Weights of a small mixture-of-experts language model, trained from scratch on English Wikipedia.
Size: width 128, 30.1M parameters.
Experts: 64 experts in each of 17 layers, 64 SwiGLU neurons an expert, 2 picks a token, 8 empty slots to pick.
Training: a variant of SOAP for the experts, 407M tokens, 12406 steps.
Below are experts of layer 3 (counted from 0) of a mixture-of-experts language model. Rows are named router (the router's row for the expert), gate (a neuron's input weights, with its number), up (a neuron's input weights, with its number) and show model dimensions 0-127. Each number is 128 + 32 x the weight over its row's rms, rounded and kept within 0 to 255.
Before each expert's rows: "comes after" lists some tokens at least twice as common just before its tokens as in all text. This comes from a sample of Wikipedia text that the model never trained on. Tokens count by the router's weight.

# expert 8
comes after: "3", "4", "2", "7", "6", "5"
router [152 144 130 143 138  80 127 169 189  74 203 148  82  95 143 165  80 127 169  99 114 155 107 160  95 121  95 189 118 156  85 195 159 148 168 121 140 185 134 113 118  80  65  98 111 151 185 101 171 115  81 182 116 163 155 144 140 113 152 132 142  94 141  92 118 106  86  94 150 137  83 163 155 123 130 144 134 146 135  99 165 133 175  72 190 171 143 112  94  88 115 106 140 116 158 165 128  82  76  83 100 166 120 156 169 121 122 170 112 146 144 105 184 102 115  85 145 125 120 107 161 162  94 165 124 156 113 125]
gate0 [116 137 182 116  98  99 104 137 134 142  70  94 145 179 188 149 128 116 116 135 115 109 148  62 183 149  71 170 183 114 114 142 154 132 128 106 159 133 120 142 105  52 111  68 113 143 152 199 124 181 119 126  96 148 117 157 108 143 166 122 150  99 124 155 150 127 157 159 141 117 156  96 121  87 179 154 157 100  81 122 106  67 117  94 165 111 125 102 119 143 121  82 139 132 147 165 142  76 133 103 181 146 200 138 184 134 146 107 131 156 184 137 102 172  92  99 162 152 166  66  99  83 151 147 108 200 129  95]
up0 [145 128 100 138 133 164  92 101 134 132 224 190 121  70 101  89 126 164 127  49 186 135 157 136 125 120 119  89  81 136 179 118  67 132 133 167 114 130 154 136 112 186 153 160 139  81  96  60 121 102 140 162 136 138 124 124 126  98  42 149 104 139  96 131 115 130 150 147  73 160  96 157 101 144 111  91  94 172 177 167 132 148 128 177 148 135 168 157 147 119 120 174  85 125  86 137 137 148 133 140  88 130 103 107  84 116 128 143 150 124  74 134 125  78 143 132  95  64 172 164 154 175 140 105 187 104 150 129]

# expert 46
comes after: "1", "9", "2", "8", "3", "4"
router [128 103 119 120 179 150 163 160 163 131 182 143 151  99 151 136 135 209 103 117 105 127 145 169 141 144  84 172 120  94  49 118 124  86 166  81  97  89 133 116 134 119 181 105 167  69 154 151 119 130 122 181 110  74 128 187  95 133 104 166 157 107 168 129  78  59 142 128 122 146 101 126  94 166 138 118 111 164 181  84 178 146 109 193 126 151 113  89 135 176 159 178 125 149 168 116 157 124 127 138 160 116 159 138 185 160 196 134 147 129 126 166  70 134 125 135 124  61 139 126 119 154 133  65 116 122 117 157]
gate0 [105 144 124  74 124 124  23 145  38 115 131 162 124 128 135 130 133 161  85 128 188 159 144 140 109 120  43 185 134  90 154 159 125 105 119 127  76 124 132 146 114 114 149 146 134 130 127 137 106  85 141 128 210 129 159 115 142 108  82 114 128 128 116  92 109 148 132 175 103 122 100 141 116  96  74 178 177 159 174 143 107 156 172  87  98  97 132 127 152  63 163 184 147  87  81 127 151 100 115 109 120 163 147 101 108 135  76 150 152 154 125  94 120  78 111 145  65 142 104 146  69  87 142 115 180 145 148 155]
up0 [116 147 132  51 164  73 103 130  44  97  99 166  86 142 140 139 115 160  98 123 158 148 162 139 120 149  57 141 130 109 192 196 113  97 125 102  90 134 124 142 132  86 110 122 128 127 133 164 185 106 100 136 168 124 107  88 152 129 112 121 137 104 117 114  95 142 163 153 133 104 129 132 124  82  61 184 162 113 165 116 127 157 192 102  97  72 117 116 125  77 123 154 126  92  74 122 136  98 118 132 145 155 119 107  44 156  95 170 172 125 118 106 166 112  89 114  85  97 107 137  83  75 148  62 192 139 118 128]

# expert 19
comes after: "\n", ")", "4", "5", "\"", "6"
router [153 141 129  85 138 172 146  71 107  79  55 125 164 138 120 150 123 140 185 100 174 126 140 145  94 104 185 133 136 127 101 100 109 108 142 125 200  41 118 176  89 158 105 151 146 126 152 139 158 147 145 190 149  69 166 141 132 125 136 156 155 112 123 108 110 118 110 131 146 189 107 102  52 155 152 135  82 193  95 106 145 149 210 122 164 126 127  98 141 154 148 116 120 155 144 165  59 126 120 134 147 135 197  96  78 114 112  85 121  99 178 113 112 119  82 123 147 179 140 138 148 127 174 103  81 140 136 145]
gate0 [ 96  88 134 101 113 141 163 174 153 142 133 143  68 111 143 142 148  84  91 153  90 130 116 169 132 131 152 109 103  78 143 130 110  79 153 126 155  52 100 110  37 137 167  99  91 141  99 115 144 101 118 105 155 131 176 119 113 120 116 116 190  95 100 143 143  92 215 107 135  91 121 188 151 125 165 131  92 112  87 113 139 100 186  95 155 159 148  93 115 164 168 138 172 142 142 145  61 134 125  64 169  95 124 116 111 115 174 116 168 136 151 152 105  88 128 104 156 129  86  66 141  87 190 111 102 135  97  74]
up0 [143 181 130 151 145 106  92  94  89 103 143 108 172 121 125 117 117 148 172 125 155 126 153  88 107 132 101 147 164 195 120 113 160 163 100 134 114 196 177 138 231 104 100 149 157 110 142 141 126 154 140 151  94 130  96 123 129 143 150 155  79 146 146 100 106 169  49 147 116 183 124  63  99 119 104 141 149 142 147 158 124 159  83 160  94 100 122 170 113 119 107 114  77 104 105 118 213 127 106 196  89 150 111 154 130 109  97 127  88 144 115 124 145 172 125 159 101 131 160 193  96 161  55 147 151 125 154 191]

# expert 54
comes after: " ", "0", "3", "4", "5", " —"
router [149 124 132 176 144  67 131 176 160 131 139 127 117  78 167 147 132 121 144 135 103 159  80  76 157 120 144 152  93 123 167  83  96 109 149  85  53 177 158 131 110 137  82  88 162 116 108 144  54 129 159  80 129 147  94 155 149 108 180 163  83 116 170 143 133 139 182 137 149  91 118 107 142  99 157 138 144  81  78 112 147  82  97 156 149 143 161 198  91 171 119 131 173 131 144  76 122 108 128 109 110 133  74 128 179 129 115 165 118 122  72 100  90 179 136 103 123 129  92 190 100 130 175  78 171 131 154  78]
gate0 [174 144  51  94  89 108 106 152 152 144 122 168 106 148  61 142  85 116 162  99 128 148 131  68 131 188 117 200 126 195 132 156 161 148 149 113 181 163 113 171  50 126 111 148  97  76 118 111 100 139 117 172 140 117 134 109 116 188 158 105  94 129 140 193 108 167 173 113 134 114 113 162 111 145 102 113 113 106 134 113 149  55 109 170 126 128 150 126 139  88 109 103 125 141  93 128  83 139 185 126  97 161 123 149 100  78 138 193 177 150  74 141 138 152 164 180 152 158 127 143 121 115 118  88 175 171 116 108]
up0 [168 146  38 112  99  74 110 119 177 123 128 166 142 140  64 172 112 121 149 105 161 144 123  43 155 173 107 201 142 163 154 144 142 147 153 111 205 157 116 172  74 132  96 150 119  86 129 106 101 118 125 162 123  95 127 115 153 205 142 129 117 118 140 196 127 191 156 103 128 116  87 157 118 134 127  98 108 100 128 106 153  56 126 158 109 146 131 129 149 106 105 124 116 148  85 111 103 136 184 116  98 138 145 162  75  86 131 186 175 113  79 139 150 113 169 169 141 162 152 141 119  98  95  96 164 150 106 150]